Weights of a small mixture-of-experts language model, trained from scratch on English Wikipedia.
Size: width 640, vocabulary 16384, 237M parameters.
Training: a variant of Adam for the experts, 422M tokens, 3222 steps.
Below are experts of layer 10 (counted from 0) of a mixture-of-experts language model. Rows are named down (a neuron's output weights, with its number) and show model dimensions 320-383. Each number is 200 + 40 x the weight over its row's rms, rounded and kept within 0 to 999.
Before each expert's rows: a language model's description of what the expert responds to; "comes before" lists some tokens at least twice as common just after its tokens as in all text. This comes from a sample of Wikipedia text that the model never trained on. Tokens count by the router's weight.

# expert 19
Coordinates and data fields
comes before: " |", ")", "°", " /", ":", ";"
down0,190,174,238,224,144,263,149,212,217,231,214,221,242,146,265,212,174,199,233,191,229,270,189,232,152,224,208,173,248,140,197,128,154,249,172,196,164,197,198,189,202,162,211,223,195,196,238,280,213,150,183,229,271,212,162,196,284,108,236,220,196,272,223,150
down1,150,188,186,184,213,257,94,200,210,239,146,199,219,173,244,204,242,165,192,179,198,242,198,227,208,196,203,219,166,191,223,116,126,153,221,126,238,284,232,188,222,153,226,207,155,217,182,234,267,207,193,259,210,229,168,230,176,163,192,190,172,197,236,197
down2,179,271,157,207,206,197,224,215,145,213,228,220,192,138,166,169,136,185,197,179,177,212,192,242,222,154,130,202,221,198,199,262,155,233,146,218,173,262,217,168,229,165,175,127,193,153,203,152,174,199,156,236,163,160,230,140,188,193,205,246,194,212,145,203
down3,241,207,112,162,229,203,164,129,203,170,115,225,258,219,156,210,246,210,198,278,206,174,291,234,243,223,155,237,197,181,134,197,184,162,196,233,214,159,235,157,225,226,211,214,186,166,157,159,235,224,292,218,178,116,188,212,194,184,196,156,236,240,170,158
down4,209,188,206,199,256,240,180,118,236,167,141,281,176,168,194,200,145,186,209,240,215,188,252,193,200,128,239,226,196,236,241,216,219,253,196,121,213,219,223,263,192,208,207,178,202,188,253,192,143,169,227,198,225,96,238,156,166,215,230,181,132,181,196,111
down5,207,171,237,191,228,218,164,288,208,256,147,251,173,210,161,135,203,199,173,170,156,151,190,170,188,210,215,256,151,165,273,195,218,157,134,201,247,172,132,197,194,178,175,247,245,226,217,194,156,194,261,213,272,184,242,151,216,217,218,201,175,159,202,227
down6,168,201,210,200,205,225,208,290,163,258,175,222,237,213,203,212,250,188,214,173,232,158,179,244,170,210,202,157,175,202,225,210,175,136,194,196,212,161,139,224,128,139,197,184,248,166,237,222,200,158,304,216,202,129,238,208,204,257,240,222,237,154,167,198
down7,195,169,233,180,241,219,218,168,231,126,160,209,212,141,144,211,225,198,173,170,171,198,154,119,248,182,254,164,194,246,237,128,205,258,189,227,209,169,225,197,236,190,250,232,265,129,206,227,255,213,190,180,169,238,250,158,219,210,213,149,225,222,199,222
down8,237,255,288,246,263,233,220,182,203,118,193,217,197,227,140,247,193,204,118,141,227,187,225,238,195,126,235,223,146,262,249,161,235,232,195,216,220,222,250,200,215,214,136,213,143,231,192,178,209,202,211,134,210,238,131,154,258,252,207,226,138,225,161,299
down9,318,182,140,211,213,149,152,182,235,191,193,184,325,245,156,179,207,216,154,133,229,191,246,148,166,224,149,262,221,254,172,202,170,185,168,199,312,110,174,224,157,194,168,236,224,226,280,252,187,167,207,203,206,138,214,196,293,165,256,260,184,230,225,166
down10,291,226,179,171,183,199,143,173,258,150,294,199,236,206,202,250,155,223,242,248,148,139,266,170,173,206,213,238,238,168,199,252,215,193,162,183,233,166,224,219,206,154,230,179,162,145,223,264,212,169,185,181,234,222,200,147,167,196,265,201,140,221,230,164
down11,199,149,235,254,210,229,196,232,145,177,243,272,200,142,200,223,206,180,224,277,208,215,152,195,168,179,271,258,193,227,210,241,140,227,148,174,138,154,216,239,182,244,105,197,254,244,140,223,199,189,174,188,191,153,202,227,276,190,195,227,116,200,231,267
down12,181,154,196,132,149,198,215,181,191,216,242,204,236,134,147,214,196,259,161,181,183,168,292,194,236,213,143,215,190,247,209,163,272,255,209,152,195,194,283,175,220,235,223,269,140,149,189,125,190,167,242,220,231,207,158,182,190,218,225,212,217,219,199,195
down13,172,165,150,201,218,163,196,208,153,170,195,225,268,157,206,153,241,237,191,186,261,189,155,261,214,147,157,230,257,177,217,199,236,204,237,212,237,211,215,165,126,195,246,278,200,176,244,169,171,190,179,189,188,174,237,181,265,241,230,235,290,193,185,275
down14,230,259,192,259,209,254,222,190,208,189,232,236,259,247,169,251,169,219,200,247,180,226,164,259,152,182,239,199,208,210,225,183,186,175,213,178,204,165,160,197,211,173,138,155,182,144,252,266,183,193,192,223,195,238,168,164,166,164,229,214,190,144,194,168
down15,255,269,252,243,210,171,200,210,188,178,198,127,180,167,291,224,244,195,149,152,214,168,236,222,215,162,243,273,112,207,196,223,223,244,198,147,162,168,217,261,142,222,190,193,141,179,224,158,266,202,242,157,187,205,255,197,213,206,155,267,201,162,168,155
down16,169,266,212,147,209,177,210,218,221,183,233,235,150,176,239,167,192,257,163,224,207,263,256,142,211,233,198,218,166,211,163,191,182,193,222,197,208,172,162,202,164,236,148,218,177,114,196,226,201,193,175,259,221,182,227,245,274,277,228,224,176,222,247,269
down17,129,153,214,207,207,226,264,140,121,180,153,254,255,173,223,191,196,176,237,203,203,187,196,207,256,215,121,130,168,229,163,162,231,204,241,212,187,166,167,202,239,215,249,295,133,157,195,216,195,155,246,219,118,280,246,276,198,190,212,217,222,167,224,168
down18,221,221,228,202,257,178,189,234,183,210,171,140,207,304,187,160,174,214,193,250,325,214,182,195,213,213,158,205,197,178,193,215,232,231,205,201,207,196,218,271,237,161,228,248,194,183,176,159,139,232,194,212,201,150,204,220,77,154,268,162,149,178,193,185
down19,239,221,182,235,149,234,183,167,202,139,186,208,219,201,229,224,209,222,195,181,234,207,194,222,230,180,195,253,267,173,153,261,151,188,274,244,212,253,201,253,208,162,234,114,113,219,169,189,175,190,226,138,223,232,145,175,165,175,180,285,179,168,170,190
down20,228,209,223,144,172,228,175,124,228,162,220,215,236,207,185,158,237,160,132,183,178,209,225,210,179,135,212,186,85,201,215,200,186,185,189,235,203,183,116,159,181,236,220,191,249,156,215,230,145,164,287,231,133,192,252,188,268,197,114,233,216,201,176,195
down21,232,181,214,182,216,225,143,230,255,189,213,242,222,269,206,178,240,194,129,195,156,206,175,232,195,217,308,216,174,150,173,133,175,242,267,287,212,181,204,184,278,210,144,210,274,271,78,143,166,246,217,222,235,233,234,183,183,207,136,238,219,163,209,130
down22,180,223,227,237,204,164,205,237,181,171,114,125,219,176,218,191,169,221,115,275,173,182,210,175,224,222,233,161,124,199,157,124,171,203,273,212,253,170,206,210,258,252,217,218,173,199,211,201,256,231,111,226,270,204,235,270,212,257,161,247,200,162,175,179
down23,226,219,245,176,140,152,180,188,202,180,164,126,214,176,189,191,159,239,165,241,224,138,183,188,175,218,218,210,144,219,160,203,215,190,124,163,206,220,43,203,224,193,178,168,265,201,84,220,224,218,149,188,263,240,181,183,178,171,199,234,201,156,306,185
down24,229,234,204,208,194,271,164,145,172,202,178,183,156,216,153,234,238,191,207,148,179,236,160,195,190,233,169,186,248,275,143,177,176,199,229,155,146,241,194,144,205,208,192,188,251,168,231,166,194,186,174,256,132,256,197,166,189,141,190,209,100,180,142,149
down25,182,231,186,204,258,176,255,157,188,218,252,267,209,147,116,221,260,128,179,184,206,168,167,220,190,207,182,245,220,252,184,195,215,175,191,191,253,133,171,170,181,209,173,180,208,267,183,171,214,189,167,177,220,140,212,155,238,289,221,220,182,177,221,175
down26,190,201,251,192,93,187,225,200,209,244,238,206,146,160,234,173,208,220,194,202,276,200,252,204,196,225,252,227,154,242,153,202,171,263,206,153,242,229,223,214,215,154,219,194,194,207,171,221,220,206,273,242,257,272,240,250,177,223,174,197,176,117,193,208
down27,174,180,206,185,196,166,219,233,188,230,127,192,243,181,265,254,182,224,218,198,159,140,162,94,266,258,167,228,205,247,224,297,141,180,219,175,187,225,171,152,261,217,146,110,179,224,176,231,211,226,137,198,206,258,154,182,216,233,263,205,203,181,200,187
down28,171,284,139,241,152,151,120,189,103,189,239,158,282,150,220,206,198,256,190,164,161,209,185,241,186,271,242,232,166,173,219,274,159,219,194,220,213,208,202,189,217,171,235,184,217,165,226,178,155,190,167,175,250,206,231,215,221,175,204,189,209,177,182,179
down29,255,252,224,185,219,219,208,190,173,165,162,204,170,140,198,184,230,254,187,260,241,192,245,160,197,234,264,211,188,208,116,221,251,185,226,228,175,168,173,208,200,205,248,159,161,238,232,204,203,183,181,175,213,241,184,213,239,211,177,167,163,187,253,112
down30,198,190,208,209,216,208,227,167,182,260,127,175,156,136,230,228,306,207,228,207,209,200,189,184,160,232,209,180,183,172,159,205,163,197,240,221,251,168,215,184,216,251,131,152,225,121,224,193,194,192,213,199,228,191,247,269,194,209,244,216,153,254,180,133
down31,138,167,203,182,179,196,160,237,187,265,222,241,229,197,211,174,183,164,167,151,176,231,194,174,221,149,146,194,137,205,219,199,167,294,167,275,157,168,159,158,171,150,245,255,183,178,216,165,173,173,133,251,103,204,175,224,273,200,162,153,222,259,214,175
down32,154,193,209,232,170,194,189,183,200,202,168,240,263,127,197,210,200,227,244,252,193,185,251,170,184,194,197,239,180,160,146,207,242,230,178,162,200,185,218,147,134,150,200,216,200,187,207,218,213,245,211,148,256,182,229,226,170,214,240,201,153,232,141,212
down33,161,234,188,181,240,225,237,243,178,193,184,249,189,235,207,166,238,234,255,274,172,156,217,155,153,241,126,256,234,223,141,273,196,189,228,177,217,252,202,172,175,164,169,242,192,153,225,237,179,137,161,260,268,227,216,217,225,218,174,168,216,207,212,176

# expert 13
Institution and military names
comes before: ".", " of", " (", " in", " RAF", "\""
down0,272,86,187,150,188,244,221,186,146,275,171,213,213,274,138,224,212,241,288,176,174,261,295,227,193,231,169,155,185,125,143,194,215,177,264,190,161,256,157,244,276,271,257,215,188,181,163,222,145,181,153,153,183,177,204,225,218,231,256,268,234,227,153,204
down1,227,188,199,204,193,188,200,184,213,210,210,173,221,199,198,219,227,227,201,209,238,223,293,201,227,176,227,138,135,173,221,116,233,221,191,259,187,174,137,246,195,200,185,209,268,110,129,212,222,226,205,190,180,223,204,206,202,183,174,217,177,160,150,241
down2,163,227,221,141,186,159,238,134,166,258,199,172,160,206,239,233,198,227,203,155,199,243,148,196,167,243,170,244,238,174,199,299,222,151,167,251,212,273,247,241,246,220,203,160,159,90,141,215,193,226,204,189,220,251,212,178,202,195,252,240,207,210,271,188
down3,223,164,223,203,231,260,137,222,227,131,235,231,183,179,111,201,240,230,207,181,250,207,216,259,233,152,164,114,276,282,212,216,160,151,212,244,187,146,243,235,159,212,236,158,199,120,161,142,139,159,195,203,239,204,187,218,280,176,199,262,252,152,228,161
down4,192,197,147,240,166,185,226,173,285,190,215,223,229,153,218,188,226,180,210,212,236,203,246,167,229,227,207,181,228,275,106,147,160,145,205,203,161,216,187,240,157,169,186,241,196,221,233,204,182,155,214,188,274,199,215,128,166,230,181,226,196,213,173,170
down5,203,214,146,205,195,189,141,206,191,232,218,202,258,245,214,169,200,263,156,212,199,217,178,174,222,262,167,237,207,171,255,250,236,140,207,271,213,201,214,139,222,238,208,227,249,280,138,188,220,119,256,228,157,310,208,207,215,217,102,197,251,216,227,238
down6,168,202,102,157,171,153,153,231,152,246,108,189,219,178,183,193,184,260,174,212,219,166,218,195,215,170,196,175,188,190,198,235,175,209,168,101,180,139,167,195,142,237,180,258,215,206,261,242,157,202,164,200,273,121,220,174,195,225,209,158,191,175,171,250
down7,90,234,187,243,214,178,179,146,146,178,184,181,305,189,207,173,216,209,177,138,185,215,204,174,209,250,161,143,249,176,218,238,209,211,111,231,192,219,159,153,171,207,200,238,212,153,244,209,156,120,163,156,132,203,267,212,205,197,140,187,230,200,266,223
down8,168,210,155,300,186,191,218,204,173,211,202,182,253,228,240,199,206,224,198,215,204,219,236,243,134,149,215,187,250,125,164,313,264,214,227,196,184,238,218,177,245,166,187,214,129,239,209,228,143,244,218,201,207,201,267,213,224,178,174,168,205,206,247,174
down9,197,170,158,210,198,143,224,219,177,210,181,168,247,160,198,146,243,167,207,224,224,180,177,211,214,204,122,236,222,211,273,222,195,186,147,206,199,230,164,243,151,130,155,225,269,195,278,192,236,204,162,213,138,102,202,202,237,175,237,207,180,283,159,181
down10,223,179,220,206,161,197,207,176,231,185,189,222,268,212,230,227,211,159,238,212,192,129,274,172,274,202,206,192,238,183,296,194,205,197,222,199,258,205,146,254,167,221,232,216,189,222,232,250,183,168,269,227,175,146,240,152,211,219,227,207,195,183,207,137
down11,239,221,161,155,164,210,218,210,169,162,223,213,216,208,172,190,270,150,163,193,178,219,122,208,156,219,211,199,173,263,254,181,136,200,117,195,191,158,187,207,205,220,238,246,281,157,198,212,246,155,212,203,164,165,204,153,272,127,211,235,272,195,239,243
down12,231,181,199,211,209,164,158,162,179,242,245,286,162,214,214,227,150,219,134,206,220,217,172,169,273,169,248,203,141,222,251,187,179,181,179,202,149,91,240,161,261,249,205,174,234,158,140,213,184,209,221,176,180,258,138,165,236,233,214,274,210,219,216,226
down13,169,192,213,171,170,285,242,172,190,178,170,205,197,185,172,180,225,211,202,171,217,202,184,195,197,229,164,156,216,180,227,233,209,143,235,191,220,181,301,206,175,198,155,219,181,221,219,210,299,198,157,195,189,170,181,202,197,198,198,246,182,200,243,251
down14,239,252,172,198,225,193,247,218,206,157,289,210,196,205,215,211,227,206,206,266,221,197,207,178,213,208,229,175,178,130,232,155,249,186,175,169,172,206,151,158,231,186,205,156,201,183,222,206,176,158,217,211,193,252,266,209,163,271,235,184,234,219,158,143
down15,208,161,207,243,135,167,204,286,258,224,232,158,242,263,232,250,247,220,202,170,158,195,146,239,221,215,186,170,189,88,223,203,214,155,240,148,205,187,169,286,193,192,192,188,221,170,197,152,179,132,186,261,177,189,213,219,211,223,176,192,198,159,201,174
down16,152,113,277,216,173,191,154,205,191,276,257,225,185,206,206,207,192,200,283,208,221,232,235,155,230,244,252,212,191,233,210,188,188,210,182,120,262,249,195,235,247,189,226,216,238,120,159,221,251,176,166,200,229,178,195,186,216,220,188,165,177,250,289,221
down17,171,175,199,179,226,251,153,222,213,186,234,253,220,232,216,251,164,169,177,178,174,156,205,182,181,249,256,234,166,266,183,127,189,219,182,188,162,191,198,200,208,143,226,243,245,184,207,198,209,178,185,171,251,289,219,126,220,217,188,189,194,188,165,269
down18,224,219,225,238,348,192,188,234,186,103,153,237,257,243,136,205,202,225,188,123,212,187,167,140,272,241,158,154,194,115,198,161,290,202,247,203,183,227,261,197,236,131,145,185,233,256,238,213,215,208,205,227,184,198,228,126,154,269,210,187,176,159,217,213
down19,152,220,251,135,180,205,139,171,173,195,157,185,245,196,167,233,187,173,137,175,229,222,129,213,215,190,256,226,192,208,170,230,228,192,242,222,282,209,232,244,268,248,191,158,226,268,163,128,227,205,220,188,205,190,150,191,214,242,208,251,161,176,256,157
down20,244,189,165,134,197,199,209,124,221,270,268,194,235,219,191,240,212,230,170,261,193,154,180,207,162,168,193,214,207,199,181,197,240,182,220,173,168,134,216,112,163,173,213,137,276,255,209,166,237,227,232,183,208,167,186,180,207,156,160,256,195,222,125,203
down21,247,116,144,150,171,261,139,218,220,201,190,260,205,297,180,192,185,138,116,206,203,218,152,230,215,145,186,247,180,147,179,189,217,216,232,199,147,105,228,149,221,196,211,182,215,194,154,220,242,206,178,145,195,203,162,258,213,120,147,262,213,249,206,225
down22,218,284,214,270,180,257,196,237,297,151,236,184,196,248,213,176,147,181,150,223,183,204,155,213,207,208,197,185,160,261,168,201,180,179,199,204,172,190,186,151,153,255,208,218,233,185,162,168,237,232,167,202,191,178,240,265,187,199,173,258,224,179,148,220
down23,290,180,211,172,220,134,262,224,165,129,222,131,261,210,220,221,196,206,257,209,227,173,155,145,197,222,195,174,187,189,200,242,173,164,136,164,193,199,169,137,182,105,179,158,264,156,158,223,175,206,180,216,205,243,224,207,177,196,259,226,166,179,267,252
down24,163,188,279,172,224,211,133,183,163,170,269,127,149,233,139,209,188,177,184,160,281,240,163,179,255,110,166,196,227,189,131,238,208,208,175,184,121,299,240,212,242,291,161,173,193,221,238,174,211,236,208,209,260,254,187,126,138,214,235,177,202,178,159,167
down25,273,178,206,183,256,236,157,167,219,225,190,239,239,232,204,229,282,243,189,210,189,150,193,224,228,254,248,261,197,246,186,208,241,220,224,310,243,174,138,160,199,164,183,223,268,250,251,127,160,165,183,204,188,113,223,191,229,279,219,183,150,186,159,131
down26,165,185,181,188,86,172,173,198,192,158,223,251,186,191,222,193,135,224,150,214,220,188,217,190,178,268,142,115,233,236,219,194,155,150,139,134,226,154,203,168,203,214,247,274,194,177,261,157,144,182,248,222,266,203,225,181,192,216,197,198,222,227,267,158
down27,190,114,192,232,193,181,201,186,173,223,182,188,213,244,175,208,186,186,157,179,188,185,114,164,260,288,242,215,193,178,202,225,134,231,267,248,200,274,167,173,148,222,99,193,217,284,295,229,182,254,176,204,244,191,183,165,111,252,207,176,232,212,203,200
down28,157,248,246,159,203,163,180,218,159,198,209,130,211,235,249,190,193,202,196,225,210,189,198,230,300,196,182,286,239,135,198,193,214,175,181,229,241,195,157,230,217,205,183,216,183,239,206,197,188,231,178,212,196,205,248,215,254,156,189,220,216,216,244,228
down29,249,225,208,177,221,273,270,214,243,165,178,163,210,180,230,181,227,177,255,217,156,255,246,108,238,259,218,205,203,148,172,178,225,200,206,279,189,181,146,254,189,221,209,215,205,254,192,295,232,206,143,170,218,218,165,256,253,180,223,186,185,252,209,214
down30,208,222,193,173,238,187,194,221,125,239,125,192,256,176,250,198,236,187,199,151,160,144,225,176,265,199,209,176,242,167,221,197,192,230,192,225,262,218,203,268,246,186,193,199,209,220,198,229,213,231,207,248,224,148,235,185,146,219,167,239,192,198,171,181
down31,222,277,174,223,243,192,189,198,193,224,189,230,185,226,183,188,200,117,160,192,171,175,164,177,179,204,191,189,265,208,224,221,161,207,206,168,166,220,165,197,199,164,189,163,224,206,238,243,121,177,250,200,146,236,215,223,196,151,212,182,162,256,145,166
down32,197,215,232,188,192,263,155,168,204,204,205,220,266,120,182,257,218,193,137,189,222,253,198,155,253,231,238,129,219,160,167,252,232,228,189,148,91,207,224,246,166,232,251,205,172,205,247,235,266,235,147,231,256,254,193,244,198,229,226,155,228,213,144,127
down33,232,177,207,214,198,174,212,190,124,219,189,197,233,156,155,176,197,166,257,201,125,148,242,238,103,270,212,238,175,167,171,275,181,205,264,191,199,185,280,134,243,148,192,237,172,205,167,177,148,200,195,172,173,171,197,217,139,154,195,140,153,192,258,218

# expert 12
Sports and music credits
comes before: " |", ":", "–", ")", ";", " player"
down0,201,161,241,180,216,213,145,178,241,251,241,183,198,192,199,184,150,199,253,248,235,242,236,220,301,184,234,177,193,155,218,174,200,243,188,222,190,205,161,244,225,211,189,213,231,224,168,272,182,139,160,231,220,192,145,245,169,196,184,128,211,261,127,144
down1,196,236,224,131,223,196,162,146,180,179,160,260,152,209,205,211,185,189,185,219,263,243,247,162,186,155,181,227,218,184,187,137,176,251,261,228,186,177,267,167,256,204,191,241,263,160,185,231,181,236,223,184,186,201,232,176,232,146,260,126,241,138,218,178
down2,167,284,171,218,166,195,191,170,202,279,252,181,152,179,180,112,210,288,230,252,181,196,200,273,211,220,146,215,213,140,177,229,160,159,154,182,201,235,236,171,269,249,211,217,182,188,200,164,128,140,166,205,207,190,108,105,182,238,206,198,184,232,264,156
down3,224,173,120,190,159,181,202,185,239,158,177,246,204,194,217,160,239,252,254,138,186,199,234,220,201,186,192,109,279,195,160,243,224,230,202,165,250,208,209,242,161,168,177,219,196,174,153,222,180,188,224,205,178,200,152,249,198,250,189,244,194,230,182,182
down4,196,202,129,199,154,158,239,230,204,218,245,173,205,92,216,159,238,210,304,211,225,253,204,222,242,235,183,141,215,252,204,255,96,274,162,203,260,188,197,179,189,172,215,164,197,159,160,169,137,157,267,203,234,211,163,202,186,232,298,188,175,202,235,220
down5,199,197,191,178,192,192,283,189,238,238,203,174,245,206,178,192,207,210,214,277,226,157,196,266,261,183,242,228,184,227,218,204,201,209,142,190,189,197,170,181,195,199,298,212,268,167,207,171,241,182,223,253,210,323,185,190,178,226,181,206,190,206,166,172
down6,205,255,197,140,186,181,169,258,265,244,127,182,188,159,208,170,208,125,212,264,257,200,236,178,145,197,146,197,197,182,223,192,165,159,173,228,230,160,159,284,146,214,166,187,272,148,261,178,241,161,233,172,149,187,270,223,254,280,230,227,185,145,190,225
down7,168,176,187,241,203,232,229,206,183,195,208,150,238,107,184,222,277,195,252,189,190,181,146,104,224,195,217,135,240,234,250,188,254,170,148,184,171,261,246,199,218,168,255,208,172,195,188,178,248,142,191,195,202,293,216,197,213,262,158,206,199,185,245,240
down8,186,226,167,216,193,201,136,214,235,225,187,177,191,237,263,140,171,204,241,162,205,269,230,233,149,171,204,190,203,155,186,225,208,179,278,187,172,222,200,225,270,198,267,140,135,184,246,251,154,214,186,234,243,188,197,160,108,190,192,146,186,173,197,241
down9,236,164,197,276,220,174,168,307,211,199,162,170,160,230,269,238,134,227,162,253,182,257,153,155,159,231,139,217,248,186,126,142,199,266,128,235,188,117,233,194,231,152,141,271,310,234,206,180,229,145,164,211,158,145,190,261,235,158,195,209,262,208,227,231
down10,220,151,221,240,141,153,176,189,233,183,195,219,227,169,148,198,194,204,199,227,169,119,203,126,234,159,185,248,219,131,231,260,169,246,192,192,222,164,207,257,147,216,212,200,261,158,165,232,150,201,215,129,181,134,159,210,183,174,149,191,90,169,155,232
down11,196,139,129,163,179,222,206,228,181,188,148,190,204,155,158,243,232,202,179,215,185,223,169,205,196,225,186,168,225,220,200,169,230,231,145,201,190,208,182,210,210,236,222,187,252,171,218,171,235,166,310,181,178,172,162,189,242,115,193,290,174,160,204,227
down12,252,166,189,202,204,194,148,187,186,270,229,192,213,231,211,153,176,196,214,238,154,157,194,245,252,217,217,148,171,213,205,206,210,198,223,157,163,161,161,195,232,240,218,255,216,176,98,155,205,162,197,229,165,263,202,163,161,234,147,232,220,182,138,268
down13,185,198,152,204,239,250,250,116,221,220,168,187,197,205,205,109,143,150,196,197,193,157,229,184,227,187,195,227,205,103,237,159,190,237,112,245,215,152,189,146,237,231,135,231,141,178,274,266,212,167,162,244,189,172,206,177,222,214,266,160,258,247,284,253
down14,200,219,179,192,212,226,193,223,191,165,207,275,207,227,220,214,198,205,166,198,149,238,172,229,237,154,253,209,205,222,261,233,255,261,193,145,235,165,146,218,204,188,118,240,256,204,186,161,172,156,233,212,189,205,216,200,186,170,217,183,193,193,175,213
down15,183,244,205,196,220,212,135,189,208,204,136,178,197,253,213,228,253,123,123,116,170,188,214,248,211,166,190,228,243,153,219,160,250,235,167,133,156,160,201,272,203,264,132,217,228,193,206,156,193,89,227,180,233,239,284,121,232,190,221,218,265,222,204,150
down16,180,201,277,200,124,254,247,139,165,200,196,224,230,177,190,228,214,275,161,176,261,229,153,166,244,194,170,178,229,270,261,232,229,164,136,186,225,234,164,159,247,177,261,220,185,85,179,238,246,221,241,230,202,172,152,240,222,251,178,136,215,185,187,227
down17,178,194,188,164,152,184,245,235,220,139,244,206,211,178,107,163,194,208,215,235,165,157,219,201,212,253,168,270,242,148,211,229,170,210,206,166,243,192,183,214,169,160,249,212,252,156,294,200,207,221,267,168,182,207,200,215,220,258,241,166,225,230,238,185
down18,93,166,167,287,259,208,244,176,207,199,191,152,205,210,194,205,201,175,241,173,231,187,173,186,216,266,210,171,166,256,198,160,221,213,220,221,219,106,303,208,222,145,175,219,218,230,225,196,126,202,127,199,199,198,261,231,162,236,107,191,164,137,218,203
down19,169,185,224,253,243,197,193,252,177,187,170,140,251,170,248,208,236,181,177,204,234,217,197,144,168,197,199,230,191,200,145,186,207,166,228,193,118,210,182,288,199,262,170,224,247,201,158,200,149,193,227,204,228,188,233,185,201,238,124,259,212,183,170,188
down20,215,227,206,181,247,199,198,202,132,203,259,251,167,241,261,219,253,229,160,163,148,135,211,190,167,210,173,162,190,215,148,229,206,182,177,124,116,230,235,235,252,200,165,234,182,207,191,224,217,161,234,249,181,182,166,236,160,213,144,258,184,134,185,285
down21,284,156,185,159,186,236,140,163,223,160,182,176,149,271,234,156,204,255,150,212,77,139,120,232,197,184,245,272,183,209,133,225,246,225,234,214,216,167,216,190,253,239,186,269,264,232,176,224,193,221,245,157,297,226,208,199,134,151,172,209,191,254,196,183
down22,144,275,172,244,222,181,276,214,205,166,159,127,221,193,211,220,234,178,166,231,220,211,211,211,205,225,270,142,167,227,216,217,193,268,230,173,211,215,212,126,224,215,214,221,192,198,204,253,182,223,159,162,255,257,242,218,186,283,124,185,217,184,196,235
down23,229,191,244,172,199,114,139,238,181,170,184,156,200,149,204,147,142,246,157,245,237,194,184,196,156,206,196,234,107,203,211,259,187,196,221,197,213,209,184,206,190,191,199,223,225,138,183,256,262,233,183,217,200,169,198,180,167,208,161,209,172,143,289,132
down24,184,221,204,210,196,211,179,170,199,137,261,181,128,189,191,190,208,203,149,164,197,150,158,239,161,202,211,228,139,209,187,173,191,161,213,125,168,254,280,258,242,299,238,170,272,205,176,239,199,231,233,187,190,195,206,120,159,175,212,255,223,195,191,192
down25,205,215,213,196,183,199,203,166,184,287,174,246,222,172,167,198,249,97,253,111,239,163,230,204,224,232,171,190,216,184,226,246,192,227,217,250,276,209,134,202,123,215,230,238,143,192,231,171,95,210,202,234,223,178,187,277,276,264,194,181,249,226,272,156
down26,255,165,144,224,171,165,127,272,208,216,248,239,133,230,188,100,160,215,198,205,203,163,273,239,175,262,216,202,151,226,161,203,270,224,172,176,238,232,156,182,260,243,215,236,159,221,216,249,186,200,227,190,137,242,244,191,174,204,176,206,205,171,229,174
down27,200,203,127,175,200,151,213,200,267,272,201,213,219,107,239,240,93,282,145,213,217,171,203,289,202,219,259,253,168,224,184,236,182,263,175,217,183,241,153,138,193,171,203,198,244,197,180,149,151,174,176,234,108,237,179,209,147,153,209,212,163,158,210,158
down28,254,184,219,188,182,206,175,259,182,190,207,137,219,232,213,241,174,215,144,173,216,124,218,183,162,188,257,244,162,177,232,142,149,188,183,261,196,215,145,165,160,190,225,217,199,100,143,259,229,191,125,130,205,157,260,178,225,184,217,275,203,224,186,231
down29,162,175,217,260,275,211,213,292,201,198,283,174,143,152,218,206,242,216,269,244,165,235,204,197,197,196,211,161,145,191,169,169,181,215,143,180,199,247,153,227,229,206,187,175,171,154,218,135,148,200,164,189,230,224,126,188,194,182,277,228,215,218,229,131
down30,157,305,200,181,200,193,214,253,238,195,207,108,209,181,247,179,188,193,187,265,105,223,220,238,201,189,189,162,242,170,241,222,180,145,234,206,169,260,219,199,215,190,267,242,177,141,224,201,212,210,271,212,199,168,280,124,147,198,244,251,190,148,194,98
down31,201,199,219,213,224,235,223,232,192,201,181,226,235,219,131,147,309,178,130,213,187,145,155,189,189,192,143,208,193,173,196,265,184,256,227,247,187,193,255,218,153,239,190,121,183,222,203,248,164,122,190,212,146,251,191,217,222,225,208,190,150,238,248,170
down32,122,241,131,227,182,230,189,149,139,179,193,185,248,104,191,255,256,207,214,214,214,154,293,142,228,246,158,194,200,193,167,153,205,186,217,99,98,225,174,194,202,175,225,202,200,149,81,214,216,184,210,244,218,93,198,174,227,186,216,189,219,214,208,182
down33,252,223,227,250,179,179,201,267,241,138,284,232,198,121,274,188,178,204,170,165,229,217,200,212,215,195,172,240,202,219,208,164,214,165,225,210,191,270,162,279,233,263,194,135,141,135,221,200,202,234,245,202,205,279,257,191,168,169,178,180,195,194,216,201